Weights of a small mixture-of-experts language model, trained from scratch on English Wikipedia.
Size: 11 layers, width 160, vocabulary 14624.
Experts: 192 experts in each of 10 layers, 64 GeGLU neurons an expert, a softmax router.
Training: a variant of Muon for the experts, 552M tokens, 8417 steps.
Below are experts of layer 5 (counted from 0) of a mixture-of-experts language model. Rows are named router (the router's row for the expert), gate (a neuron's input weights, with its number), up (a neuron's input weights, with its number), down (a neuron's output weights, with its number) and show model dimensions 0-79. Each number is 128 + 32 x the weight over its row's rms, rounded and kept within 0 to 255. Numbers have three digits each.
After each expert's rows: "comes after" lists some tokens at least twice as common just before its tokens as in all text; "raises" lists some tokens whose logits its average output raises strongly, later layers aside. This comes from a sample of Wikipedia text that the model never trained on. Tokens count by the router's weight.

# expert 151
router:114127113112141122149096138060102124114162152143151033176119141131051145142189191179179166078087144146156113128117078124129176206130136139150186096158131101171154153170136148150131170128089146172106131097149142156095113085122139143182086205
gate0:141134138092129123086094117140116122087161097128135039161138117116126118104092147159091132194119158152106136169191086133142161134060138159131126148097112140119067180132123126149141192176087148115139177173165127095137124089137105125081135068
up0:119121152105132113079110107095111158171126159134127101166135143109139138150097162100032177123152120011123108079112165107155149123157144156083069132137100087116137144214141138093095092167118141147113128190125123120203114131130099068088120095
down0:171141123101122148187138133096119150147121168149189154131129156113100137126123123143151148178063107122188136107212150080093185145090112107087160136119135179116086149159106163131071106178119123144187133126115147130182158136145186172103142094
gate1:082103083131161103156153162182136178112157122129093081113087168097151085120149080110103153145179146100164059021118145169131101108076159131078112126106142144112076126106098189137145204091128118114125179144158157180133086151116147121103132105
up1:117186158096138169082116087090168066186146174105142081128125142071119127138113174141080117138135138065173171186114110175097124165123141152142132169121115084138186110123168101071128157139096138109082072154137097121135090097156090141149090140
down1:101124127104152141155154126152111143093145093171113105123093163105129157141128115135110159118169224110122126163190061145126165160142074150101133107168109114153108087074147101167091192107144141101108144128103132115077106111138207176117080116
gate2:113150094122152069096152194118145080129109158158142078081142092093102121114132144117102101144070124152176125154136086123080174122089122200138108111108122107138150149093125195093145099084148064121116124131133144120125174113211150085135134144
up2:104128169162106187149093042159124164135078166136130124152125180113151130102122047107127099136140062120088143085142142114151127145119130098127080131197153123091152079124109103097117132165118167124112122104129151178181086150075155115120154168
down2:147140137065083107175129075144147115107154125159122121160127174169144111121110120126107133194115152152161117119093117076112094127135123120137122179143127138163121121134103117142177126184119151107119083143092108104104116081119133110090071152
gate3:120075168131180169183128158134063102114042129126115154100134073103142099083164093144139115112150082160173105133116147075111116141079150144113109104103139147087138173136100123068152138150076101107139178142122124126102098155146119129125137184
up3:158179140113127084080126135129155147154112130073141113112082143137137101136103148066110142158078138015097119146165134072163110092144121078107141133130098089126137110103150108136190097113119105125141078109153140145139121116106165096135114064
down3:198127112054122107141052129186126088123108112118112159089117123099109165116135200145164078146079119162151123159132138098110149129118120145124067148102120126133067146098134120076123147122067128094140138142135062092121155154115164108102157141
gate4:104167088115139162134090134134111057113147135111155141082165170130170084088139173167128129111160174081206085067115133194112132117127045139115098168129115161099169117156181135165112152157116130143147177107134133156154124132107129111182114081
up4:096145083146131129103108120088122097091137130077143094113112110062126074183132099178101106139188156107149147170131089168085183156186102116072170148109164148152195182115172107150181101117160116153147156130140122180146134111111133101153155159
down4:197114189156195111151145111138102165169146121082139134123138173113153159111116157094144095102146130100157149095124073120127177124143124129145150116185170155155076137193129071133075174075138091126098129128072197076084146120156103113150221122
gate5:123093056161139145088147098109108103100136123185154057148095145152104126124133115147076132163123139211129084173152113149167083126156170107133143175116151114137083150099099080177107125084142122115149133127156136117137063145104131124173157151
up5:162119109073126123135152105122154129070102179111150110129116120135119137124124143148102158097107180178174123140124156160127114147152184130124138179135164098104083108116130093122086078092068149116085119116146129118126127131117144174136166093
down5:129098188068153148105128149128098137114117163124131147098139151148106134179135145089125165124164155146087104090168170144111119107119094115178177106116118129105089081076074080128170130085114113131133104136139159148106075106134100147158096078
comes after: ".", "| ", "–", "201", "-", "N "
raises: "times ", "Born", "times"

# expert 103
router:190144086135152161150169129143111134143064137102110121105148159103143097089129201111169127157132157106060169108135154111166076150113115123101099128080095085152114116091088121130120058092117129063088096162081161131107117065098110061108142127
gate0:105146124130134105108130174076131076129138065103109094115080149111199154111110149148125149106096132159090111199113143120133125192057140105167162061119136121101083128115067073149148123151107126094130111119142110128137136165088105120191161081
up0:154112158101124107135188110118118140126101166161099127130095104154141124067106097148106157113198150136156108140151135149217117082185150111120182119200154159140166165136178217163150118154126101106139118080151142127169129070149157166097115145
down0:149153145156124079115093099106152101120173069099113146091072204151093116111109114110130127138127157128118113137140165179070101169149176142093141064140149121094179098135146135178160158154101133104136121142061114127116122155079155078178134144
gate1:112167110112155090109160100123094160169093133100061130165132186112141128110152102149103152105145134092074158116163134097094168157097096114071083108207116120125070173111080098152113091111162172103138112141128122130148193129140069098132082076
up1:101050137134157110108120155154091076122144150181114120114157107127102102087132062111107101119126162153082141130125107137139119189128142116095154147132142094156096145151146150098138151163098173144157095152102137131137110098133120085101092112
down1:129137157176149129125126107067109108141106158093120130150178111117144120081142174142185149183127112076084128137065114091126040077139139153160110132124118093165175107069093171140071128113086142124073128157129108080125150126107145129103111127
gate2:190129136137149180143149189121148140179087126136134168093152141122147147103125135057157173154085177106061163144135140095099087150116132107098076154110152160119081126105063098125103091107117111088141125153125138071142126118138139063141082127
up2:119101135122111103159156110120112113099136130141079133168158131142075089155167117131085085101186098141189100069139097179146135094171114131133196113139104105115105120108181185128107146131174178151178158083107115149143118157114128152131173114
down2:087126174140130141152146101163185164150124085150089166097172096146114087098141141114107177193098152051140144165108123107124155124096124138107166147125155160087102072126121121099146065110105131080091072180082103172174158137105156064124111099
gate3:118157053129130167128054131170092119128108175160103184164098074127152134119113101144149058097094098109164121183145178150125135118133125138150135076108110168164170134122147146143102119138106128187117140149148123115061124166130127239176135137
up3:114157115118153141160087163168086123128138157130160169102127146124096118192146058097136101105100161125149200170139084121128109156154088131140133113128090139165142112155101113101136156138116154128065116123148136142073117096094124209211019134
down3:154076085098080155144114141147106140149136139094168098106118166169099137122165156222121151130175136090134091193139111161164094120142098136129149138121088161107107151229124107154090149104192116084123077140093069143155136174096156103131121130
gate4:116136060126149121104114165132072176188122153118109122131126099103134065102085146143113132195146165168135137107082186053129098076167109136077114132111140130132129117133158165118096165114180069112163156126080133064099149122111123113115127135
up4:145122103135155104073137120119090170182163151101140132136099110112152046108091088086094122180166148171124163090082158097142098042128119147096116133122131153144131116157165200120079148061182067134157171135091107104126135125128117118130091149
down4:137080155136222163128123192107198071090119130140174103155147121165097141121147095101092112118139166102147099072159124119124115117148124093125114110084130065117094174110118144122132090142104140120158191111106095154126130146101124103169150098
gate5:145160102137193153141146078080071106129104131152138104105114147119156101078092122088145126131181145101127091110148151103169168181143112135106172068087176095179121125111126210083140092101107102094124153133135141124121147135144144046133148122
up5:099110107111076117119160132162207172140201117105164161186131138164113151149162104149098134105107110159102203110090105135097094074133086144137115197162080137119103122130150115124133164182180128132159146123093129129128123154127105194149108181
down5:138146110134140159129125151178138134134121129148085100092023124147117087088118160132167161127188190061167066094117169094191137149127138095164095083109154091149112139164101110158148105079082090104095116112165125098101122115076137145165076088
comes after: "| ", "- ", ", ", ": ", "by ", "; "
raises: "Development ", "Development", "ity"

# expert 57
router:133091089151137111123123115118104116125138095155092113103082137127165122080152135139131134122122100109194042176123134073147115115075160097171149097144150158175059141161148177116083177136139150113142183147129118160117114065111118139170186108
gate0:154121131065138118132145217167132082163139073079140159138072140099156078121119114079129141134169160158132102091169230125142134167129140159109118182166138110101099090118149152065123093102133144114095138185156144162142106082138125090109125169
up0:160145159131140127154152206157128122122169101132160154120094139136209079073148099085147125106125142129180094172175155109108117172121088126182098160147138108089107143086162135079146139116167092149097115086092156137145179096152109104068139119
down0:152162134133169141079123177122095146097030136099119117122191114144169087172101093180143124112145100141180139149122141164149180135107150111191120121149136143051113104187149092124133160075033124148118093143087109063073153157144133086133114179
gate1:142163089181157134145109120151133142128088209129130084103155144142096124140079149162152093145094176108130120099134169137200151154178106162150066095136138175121105098118150168107036140115126170092181086153153145150118134113127144131140114122
up1:126219128139094147139154156113097129135101112142117101089170113088150151181138128091120154186134129182122094164125173129197105149196131182089078119098122159118160054075086168128079132138125161103155167140107120185130149086119144177120127105
down1:127129101141178154144101100142077138162131228110083101127104143109144183097065167058114108155140100131137168135075167134119115086084153122112127090110138133125082097118196119132170183109066170151165130120098162180115079124115137096095078167
gate2:132151191133135100065132140108136127112081167161118164071128159094097184126141189150099140146099062152107172178139141111146157113131155177157158107109135173124209157148163168125104134166122151128134090124130120144118145140086125133119084105
up2:142183146158133116089083122124106144089133089150154188107161107147098192168115098123178133110153143122096164098116120093127192096066137152121166130161081173131184165107127118168122138147139103124087139111164101102119117077116130086109122141
down2:103103122101118125103104160093124145141134159073161150148125118102120133212132052152130114105134141185097233113041105185121112108134123137173166107118131133152156165134130192096123163089101142117135123101129139143146090135073154090168150110
gate3:163157132129124156081147133094159167114084102146121041112095109100115117181122134096078140148162131144167082166136164107140124111044186143143147126084134148131072181137129160105132110150134100115119115089160132160082221153127157102118124093
up3:087064125123133134105092130149129097129133146149105157105108151134111144062144105204173087109108127148085113065098096104112195136178100122105188111146097093191142115101135085185169121097130099127139119200097117028094080141123141135117107139
down3:155134143123129104056103144110148125137130125134184096175178135145119129158118118113120110095141120139128187106156157084074121145067104159096130135090088125118114143077119188142085106107078146124087176111135142115234168151179160160088130144
gate4:181132129148151134139106133142128138176132137162136148108181133174104112140130119077162160167173150154049155122153194139112120104091074128202134163124117133122113155127101096091067172105138111117110109142141117156095154085130163122140139137
up4:137117095098146133154119077119135081099131152167063115099138134145107117150117126121128153148190157125119099120160179157178073058092102088131128106151143157128165098077083133126101222156112055114084133144136128048075172150105148121127153083
down4:108092070175142114121120134118161109122149219133118173112124117127120151132111136068151112135126122136178104128115152132181114092131119174164132112170150153159067098142099144104149158107126135128141106114096156105064200146194164080189131107
gate5:100146156098187139175089171116116111075185173170173127144114081127155135105131121142120157163163106141103140096155133178123129124119091113152150095180119103124155127030118162118124175149089152138074116104119147113173210045067141143146135157
up5:142186167129123128122074078147148151177122136145105092164167156131172087230135105158138120105064109121161133184090098133133122126111130157091099104103143144148197085101158170114113123105159134120147148084156150170177114207148107134153130066
down5:143100134116130123164109138134114129139121082130145153114150128079161098141153113189058175087099078119152099144101112130158154101181115147130119126129059090065090166127128118159140116072105100088124077098134149129057167190130148147077141136
comes after: "| ", ": ", "/ ", "on ", "(", ":"
raises: "death", "condition ", "bit ", "thousand "

# expert 38
router:102133157093140119102103148142197131134109102154152095167139093130061116138191135152092119118100156167142153132073147143121133076174103086101172055197162110104108097159108128167081122142095154159106133152112113115063115110131135102182163115
gate0:127119077129126111098072105156110129117173161111109126156167161157116157131161091163132098131112070160106098122107065152165107149106100169151122096140140085160156158185165113154051092095085184142194116130156143148089058150157099172177148103
up0:189137149108140066092058138104123160137132125138131110136180204137123145136151086109178100115149148169080127129100087098140136116175167106148133094102130128173111094178174113076108113123103160126128147152117114217095151110116106153123149093
down0:160107147131144147183122117155058094148167182077147129133166153094128086155138153126141105157097147122131143136101219084190135122139182140125154118139180068148129076151127103114133122150077108096171124093125144111178144102147183111230115120
gate1:111095105116103168167113125180123123125144148112146117202243089137170145180173100144104079132105113061096088107126096125174133116099145141110104080126111123153215133156142216134072152148135140109119093144118161112141135185139114102169144145
up1:095162121130125138150109212179165112075147093122088140159145187135169067163157138156116126092137115145105160194138129105165091170106117109141055143159104081155104124156101176152167112159149069158180105116124128151145068147136157113121126112
down1:168089163172163130159145095143153162130159163205099141086098137112151133113087085134150160124109106151151110149101161161139160143202079200120167094134154097150071126187127107088155145082132157111152123147112119132169098104136140120120133134
gate2:099119133110138116157146225130103123224182139199129149155062116127136100154194115116126137083077116158123165171127151147143074139108127162117098145127136112136169135097143122127106161196163105174126142121127122094146172108154181110018139124
up2:096131107123137115159104182111128170196148068158099169151104152082098132155231166092110085127113073120110151070145053087130103197095057112108158158096143141155157110137126094095157171159142094156111152094113135172107121137173099138109149135
down2:084050183099182100089094146113112100120114130122086135166091253122146153083123118055121149107118135106146118095189084112137101166140077144085133106139115135162143147118119086096155100120111142141069157131121129084134126140142111162113103206
gate3:140106128191118140061114130114133140231135084074172100141109179133078086122149090093139124132130160165138195133127100142108159157085159101121159106086107137137134178107116138140122094175144148136133115093161135157126146201160117075139173092
up3:137103091147096096081159192158076152140153074143132103115107098132091132137143162148133148100115136080073049120169105112133120104116091097147121122108158138139110141106106102119160044176104089168164138105118113169101137118103121115141160086
down3:148112094133119102130100141175183142074183146128134169145149141077132157121112139160128152190067098105060079112158081103148080116110102137121076170099144135138113121139092131093063139176122140118106129113167087107110128171193093098148155183
gate4:140143101126129106177131107132154094128128095151156112136162150109133216103188151162139140148150065122130133160134094160168117117169148181093124152129144116172134137136120094077116161112168163154104095115167121143179183101145105115128100134
up4:118138113103115062103169086109186094071117117097174087117189163107115213095198181146122153138147038082116129105117134157139080139148134165103146207161128079150174177151150101106126131100151169119078160151119129140139099162125108149086105048
down4:088090143133144099148128150129154158132124177146153105077127087155165092159102103120119120121145127109162171134131153115157126130114187116138125178154199073142144172171125137123094135142100142123152102151146150180100097104136109138107189120
gate5:120096104122158109127126145168112233118096190104095146158100113096134126097091160184153108083139172178101088109113083142146168116151151128094114196111155076131145135127132128068096192037096187118097136052102124089107159151128157160181160153
up5:069066176094096134150122135178104107155118115163095082134125148127108110100116042124134121110101194117128157114142144086078153137138116161067097152122146100119056115066112130063109161148120100150031121120115107099142099190103097087144167119
down5:147124132159080137107146103064122118170103123183142111123134138102135087041131197146123120130189087121105145145116137098115123175145161102079162115107184146068131174092157144159193112169120073136187131148140111200147104131170110108134191108
comes after: "'", "’", "ers", "box", "Box", "ear"
raises: "& ", "chronology", "(", "and "

# expert 20
router:137147090124134142120084167161120140099109102140161156070116093135143143151141147102150088105142110093094065135133108083025152113087180085107171104126109143188076075120111084159088156129150166133091147077118075063101187058132135139139081111
gate0:174146158155158113132078066159145152105072118150082111082160152115105082146164111159147123131149102093140089183169168111148121156165186113167201141111093147167108119103162115146086147186092204090118172106133126142081098181163139156211128104
up0:074132159128094109142160155147167167165135124184194121185076121097163154138080124087169143127119142097054137046143062156152167095124107089114123089148203161126117167120124133097175147080130119107068143066145129138178159113135139153132185131
down0:132130139159093050234118124192091096136119173153111136140131110130147122150178085147151141139139093135159176120081090119098078145119114164103091125107044139104176154115130138102136119173099072126095123165069202130119188127145166110116144135
gate1:156129095115139109197200151126146190101119130102154117078157030161157093140141057158133163144104084129134137108162101135116156099149135092119083132135073139134100255172082120150118125131124116124119095083135142159088081133143139141186172127
up1:103160166155142138136150101111093066080144108089157089090067163148147167115161140218207129097177069126131110102133110151113107095155131104122154151109134130136182170196107164192137104156115111135134160173141117107124148122129110074179150111
down1:070138115104078139118102177159127110096123077165105125160132167144089149130077098101124126102114167155154113113076148141111121134082122155176152074135164139196115104084191103153193120116074117142112144127128147127160161160126080155131111096
gate2:136101137113116158211152182177086123113084140131179156104121111173145146100109077118154199144102135143134081136156180072113081107117059107110154060125158090111209129137141114153132185086084131130065084139117137178137113106080134148140119095
up2:113124141161128123061144141128192078135082123116075157168183115083138146095153136108138137167114137097113179096148130139172198124097135140148074094140125194144121102176073162123099138213177142105150178132139138147105087176105154119088142125
down2:145097124117126118157136175112177133072132106152091109088157151085124163070160149151171110158110137120143084111156117085102130192083108166051149138119186167167164112181109109182133101156108135100128135156121065116139088133112141137101183115
gate3:156147152108186136142121176096167094127060089118133110117117121143108123188129138063115144176126142104116143156150057091111128070119150149124174055132125119134151109120108192157143128127056182115147156119116112113187135169135113142112181169
up3:135124107156093140106077120105100116131171195184104180132138149150145138097145091143163111096141090175140111065111161157144118139116103098113108176124126120116117153136113038102150146118175104091116088105183168164057103099146113171120080126
down3:096141102179111200115172146129062098181102140074105104147120127108133144123151135116162142123063095156148195139168137088187117093161150183123159103178129137090152146137114150114148098154143115130133158139199184099107135161088100128134118151
gate4:151108155093078084071150118112122119093121148202140113166140176087171130085182074133046120106119169164097161129124162082106162156143110141113161126106164184117193150141119132101129162139158155140124137160132135112159142112098161123123083172
up4:126186102159167177192149157135110176111101123075124108104146113098107137145044156162127090141048134148137133170146111127135132121138139152134092147133131087138101167091105115140123061119133149137122164102130149178198168134129087073137153141
down4:136102157110181101165138133179117114112119166102143076125059138097097112134131123117165071089066179098096163172174080147096130117140152110147125177137145121124128153088137142089133133133101202075120199132123042141186142156128118164144129141
gate5:130151119074119161108130114039115101097096095150147135114128191146195128096160131176204162168134108113089123092125117183139124108087115168097098122170164060118110117163162132126144080088156104089125134126155154120186151089150096133101123115
up5:157148138087118099139090130112153108104136136127084146137088120136129130223128145109082112158199119063086165120085130152103149150159089112069118067104092131158218147126168068132109100130149119116179119154125121142102109162132140103071095193
down5:112139123136145106112110070127098073132170129071097161140135111098117095104081109088129098132159143103056150196044088129126096168126143126114123053105136134157144087107155138116096182062164137112149081226070118143111119193109146120182081140
comes after: "of ", "in ", "at ", "to ", "from ", "for "
raises: "193", "199", "200", "196", "195", "192"

# expert 145
router:138155089126158106151109105140105124188165177089171140174086156135133122176192142146086157131188121100132204130092146132182129223161161127131094174106133148108212103177111176114074168163113094174125107128088092121068101094130129104105104134
gate0:135141150092135152063113083142059142223154132154168079156091110082169121090111141143118124139086136200110141198094123141143126154137108110140105117109139094130147185094084115104141121177160084159142164143149125110146116121150122076110075134
up0:118131042179128106118156112118163119159106151162083162125139154157088157137079123114133103128143106102122137079186128133120145151128126139137140096123120121089128089162190134105127073050111109126078088110111126145154103146135130139153188141
down0:108122129136113125120154121114188087119089104106147089175151100113123157154098152069137128196140158162158099128105091128035134168124081174142093139064148182082144140119143104135195133083132107105156105112135106208173120097115126170121082066
gate1:096126117142141141111173092128112143184165137084204133158149130110110100153153042161088123106137086113060181094161160122121102082135090174101138116091126105111094130178085132164164116096176089116154107141152129121151105094153101182139083087
up1:114143153152152100144093117142094140164127133195145067161111137125143094162162057120142135078185135069098100155111102122160137062147079090121161079088143120186136138197114105160113102166147092135144173076138130146108062113102147057109144109
down1:192161142137130145129111137108111149165156173135122162057100126114104091083115151100131076080153119118146156079097114163099099132166161145086109109189060135098068133139135089138110146130087082154138072088126098139169073123153127146167087149
gate2:177167146141093117136110171175144117075151106095114129141170166121137110167171068134149124123054150109171095139109122107161149147155120112044144148083120148166167176080168149113092145110134160167107164097166142141155115042112100079091122133
up2:154126074183112138196138109149111127164124119178113158172122122099071170132131116092124090112098092164161149069140099157104113077121159152131180145123093149134126130163150088115110102067129091150027106135136124131093130094103122144157108123
down2:101127127116072153105104144097117166134140160127149124094137106095135185120127152075063192091151136112127116165104104117139161127081129089158152100105143195118096110185135146170116118117085100212169096105106097189123147099122085166113117054
gate3:099204088130187149171132097096101179144139144108172124113094081121087078044147113129150145149149083187155191116108196111100128125123203144079095142140128066153173154133115176149121096115123152160120165118140128112148113156160154147077133152
up3:124220072112151152175154147116100157145156090122153137161145144127135096070167127113199136111147074141166185104094207107103099140182185112144112126133146090135165162117121137155142117092133162146151161122153141126104100091161115119060108151
down3:136083110085080138051180114092153172147130159144142135111170139144159124167123142153166127108129180107082034203131164138149134199107086096091101108121149096128052201086132136124043100152218102071125124107117122144116118132157147092082122122
gate4:117093203169142128096137099116152085128166080123160139145091164091119180126086182145102136128160147131174105132158084099118104107109160079152132196128112118124123144166088137119141191202139107131176134142136133135115098125122154125110079082
up4:149171076096133127186145091115101168131187141085137141109094135143074098148147123165142102142150132194146140103104174154141079104139112156111126127155145125129173111140124170137082174054097150144117118133135148135162145080149105107160135121
down4:126124134107074110136145103083115121117135081163112098144098076144170108137063109151115130160106122130093108098139094119139120135088155135095090168106046151087106102080106096151249164098164096114149120131106163050099134084142119108130078138
gate5:140160150138128103142116181104142119139121173151144150185141063135130140131077153108109157138085141099166227059132128163120191120185067181117116116134145197134121137076138176125148206198125160110087125068128110162088045160168151115129111121
up5:096105115108138128146154059155119140145131113186120100167136201130150090117117100066139110096147146147149105131131119090172118150096179128125160113155094137102101155156100123117123089080159068122146101142139135197157126133121142103091129144
down5:155119106173082156080092128111108105079126143144088103066182145175139081120166157147123178118140154111146056092113167156130143129090140113142122167165166038096094147163139122119130159095139102156074143129187126163158125179112144125149147132
comes after: "| ", "–", "\n", "|", "200", "- "
raises: "– ", "works", "forms", "× "

# expert 42
router:130156078114145123119147069078169103133127125177101185134088095149102145107122134081161115112135100151141167106145103145124073052089168169144126120111113109099125110140081132127087134118136214113136103118127107123099144089107123189134082120
gate0:062166137121164101109141086160203068104132135025193099120156151110095171111121123141126145137095135140113159132123155165126116146073165123146103113101084173142142175156101151141095141118097122090058117120123133116076114125142120177108117162
up0:152147158161111107124152144154135193134150158100089183200099085124065158146139154175127097102117156086146110111164125049143136160127112091096143175083157114119106109136111191119091173173131079152110164119150124128142120146155128141086098143
down0:135188111132095076100182132163127144103074163122138113197095149118084113118129089177162090081097117196119128143149119137145148140165100135146109116149145156106141098073154131125155144160208151163131139164144025081130110125147082131147083094
gate1:173126109118128127151182173107140137153162124144126114122070124168188114113189123081156123170138164176080097123106144112140133104140093149097129136152128114139148186193141162067122141142151080148128080159137135101197151101179151164089157092
up1:206149092140119107159161145146168164212171135109103146097154158181132091138115095154081156197133121106135109097091092125171072103111103127090136176112125120105075179116150100045139127142179179115089118109121121156140116077175171161132146162
down1:079141169114094043157148141124134089138071126132159163096125174123049104121086091150143101108137119154138157199112184121129129104136124109149042098115128087103212105124068099128090157113123126143143114142110088149085126133082136090181228146
gate2:122117143125117151141128156081152044129139109099117153120129139119163102132067130145115140117113067177160081099186088151161160140143085134131127137138134102129130146161123115140090127091100140117095183054140122162076118109100129087151115112
up2:145080155138141185122154185142096160049102089057089048115131130106129148126146127080168129129165112170070155113089128119122121140102125140131142143134151136151080127096123188123159120062182104162124133157123128059090153140117158103097096171
down2:116133186120078144120134053138100098110090192109099138091113147119154149174135134130092092092175132101109132107139127128099112116125145148033118140091159178164134101125151129091120190149119122173117102074127128126106087116143086134083050125
gate3:190122105095099129106123118077142149143123148155121139117059126099145093116097090080143092110185113123144104094142169166115066122087107166080137135127115084133120138159154160086180117169147199103157172160155119162126115112189136127129129156
up3:129139093111129115136173151084124144103146159105116069152035135116164137145148101113108100065195104195129165100106141145114124169105127121137167126137120104095082157172153162082138089145127151121184149119174122106172114140145114108157140177
down3:152107156197091114147140130107171133105120104138118133084173148153095129106086138133091130151132116084105169090122175082132132114141117105170111102056069079095138152131081082140086038146097085124136126130091063138159136119131150131098192149
gate4:096127131165138139086101164094080122163025146163110095140052099137122163132163112111144070156126095185113187113133181162162113145121121186134152137175168172131141129118091167095118127123121138152079168162125122096154112148200076146135150135
up4:144136141106144121146127172130109175187114114014107151063121130113139110078129139124123094155115097168108112078097103118094122190195127109089089125148125133132093159108165128146156102130099090114120107130126153141155046075076154118092147108
down4:136153166116116138146088136149178140134132121179158127145090115137145099085132137108111134129126110141162116085139201086130060146128159097129163134122204114119126216112141087101144125161071167135109089112119067130225076088124100118093163137
gate5:076140087066139126145127145146130120119085214101133104152124098125157130159160118123122149067069146084130119157162148198136164140107170152142114126105125155179143126131155118114112127105158075116100082146145144064093173118139130154135083160
up5:128140112127112134061197139152095143092167160132138083120167141163149149122126172060161152151167092095076134115073143095180159127091126150140116139129101143123155144106119198148047127146104134131195149171109140179105098169110104121102109150
down5:107149098157134114075078101072152150152161169186144096110079130175115128099203114116152175122128099171079130142090109134121148090077111131178098176123105161119179150125073165149095103103117051130187092110190200156167161114187141103059113119
comes after: ", ", "and ", ". ", "of ", "with ", "as "
raises: "owner ", "meaning ", "Village "

# expert 159
router:119176138086074150170136125139167118107128123104138115187096101192139113138167160110167119081142101139178196105131084158114087085144118128127169135138095167114088153130107153180070137112138141129131125065110118088093093099113124165190115133
gate0:139100127108122159151171160111124134150088147176176180116116102150131078087167148134134138101127124092121077173158112112140100120138099090135131169121155151078133133090123132134189164148116142092104123117156135121161097093121156104168117080
up0:110102125112132168141181186143141133152132130122173178134097125155105083113184113130163127157127115083112068193125105103151123104134097087172122183097152150121127112125152102125133189173105165123144090089170111137150061138095126092176139091
down0:106144128095126128141114173158099132135132149140162161112105176123153091117131089072151100142114094124117122176099051121194136107143178164104192057116198068084152086037128126125123166090102128106098107128049152104120129165112194125127067119
gate1:161180135148101084161204144140093085117195203172075180145178186164129145148143131153070106126120105121137142154168088192109130106093107130125089118077109108149096130162094123050117162141126123123109132105153118167120098101097140124086155134
up1:088060168152112168098120164141127125148102095140120104097179125109111139109152127127190141164173113038138132177122132087153175137149154109056140127114116134168099126093144130160149160161110102078168112117123143144076187132119137152091168097
down1:121190149139120175178130144067168121058178192162109077097114131120182129168186144158132109156153099126094095174142099157129100176159122126129148195234163096134100179117140115151110139136156160135096127168116118121152093065142154137141128090
gate2:127139142101154087082129075070167074111140130125133120102135179102100077082116143085206140124170087151112103146115139138103138131167167105164171035096115102104114152177136191166135138103164168075088128093090130179137105111137138112114103100
up2:155168221076150085140122099129171133083153149149102107123124160174137104114124125114171128116113093121116144158123129127132083115134168116138191107102091144116137145167096100120167111146167152088046142117105114142091158114161117120146133103
down2:098081146117104130083100154166152075179106074140162145104152135143113171105055129106138130082125154110165094125123137109133104096155131150101132139131116147130135153098108147170090173101066123100124119130072195117089165135135089133118090102
gate3:129171175142110147096162166125099168163145084117115080102095160128131139178079135126078175106166113070110141097110199149144168171119075131105133122105109103149095133126102123117130047106175134113120150175138131151136141147198153126101097091
up3:144094109119068110111108106080089123098129108090124122158072118158099131142136150162141120144151091138114086162159135189084091131151096127119172163088171126098102172086173147165154152126160105107157093114107152122137083077139116136095072069
down3:166150144143147162127112146074113154103170093111095164109096054065136104118125087105082096158134063106150148193160071133119156136106113094146116113107175169145128160099138192144136180135186132055130095096078068107136113152165146136167103094
gate4:110141109085166103159131105092142167078051152192144149086167141086173120122170157091175117127113162112150152121149124158170091115170120168127180138140175092123127171098115117086131157108152065116203159155146133138134074138158118139146094093
up4:107119176153125161134105165148132119155146089114109063202119187139097139105071141162079141123087130103130125141088123093102176113069133103174133123157138075137173097108114118140108115172093218134039134104090129118155210125094135095133139139
down4:070109127118177125135181117079088174117111120125118128089175153112109134128139094137113104112172140091121134131096071193130073195204106181124105101094137157159170160164145166123172113159060082134120092118104161139095091098185162124180089141
gate5:105098172119167061093192150149129163105146129060099072109134147171141124123092200170115105137147105078135153126158160150093178103136100124125110046174091156161136124073137142155117107106156183130082150150117124149118152079117143124113087176
up5:136133128140152117103077108114169167127129095205097091155153128172139116164126189067121134166133153097096085144150103132171182102135150145107143137135094188151184144105196118101106098122153125098171136091121132120094165146126131131125150123
down5:161083085144178136226113090170179141094098094099129174110092120126150152121114116137104102131145120088194098131110123185059107114153107110132140128075097122112107110121122109098143173168076158104148134111065125125136064124112151093172186123
comes after: "of ", "in ", "to ", "on ", "at ", "from "
raises: "198", "196", "195", "199", "202", "197"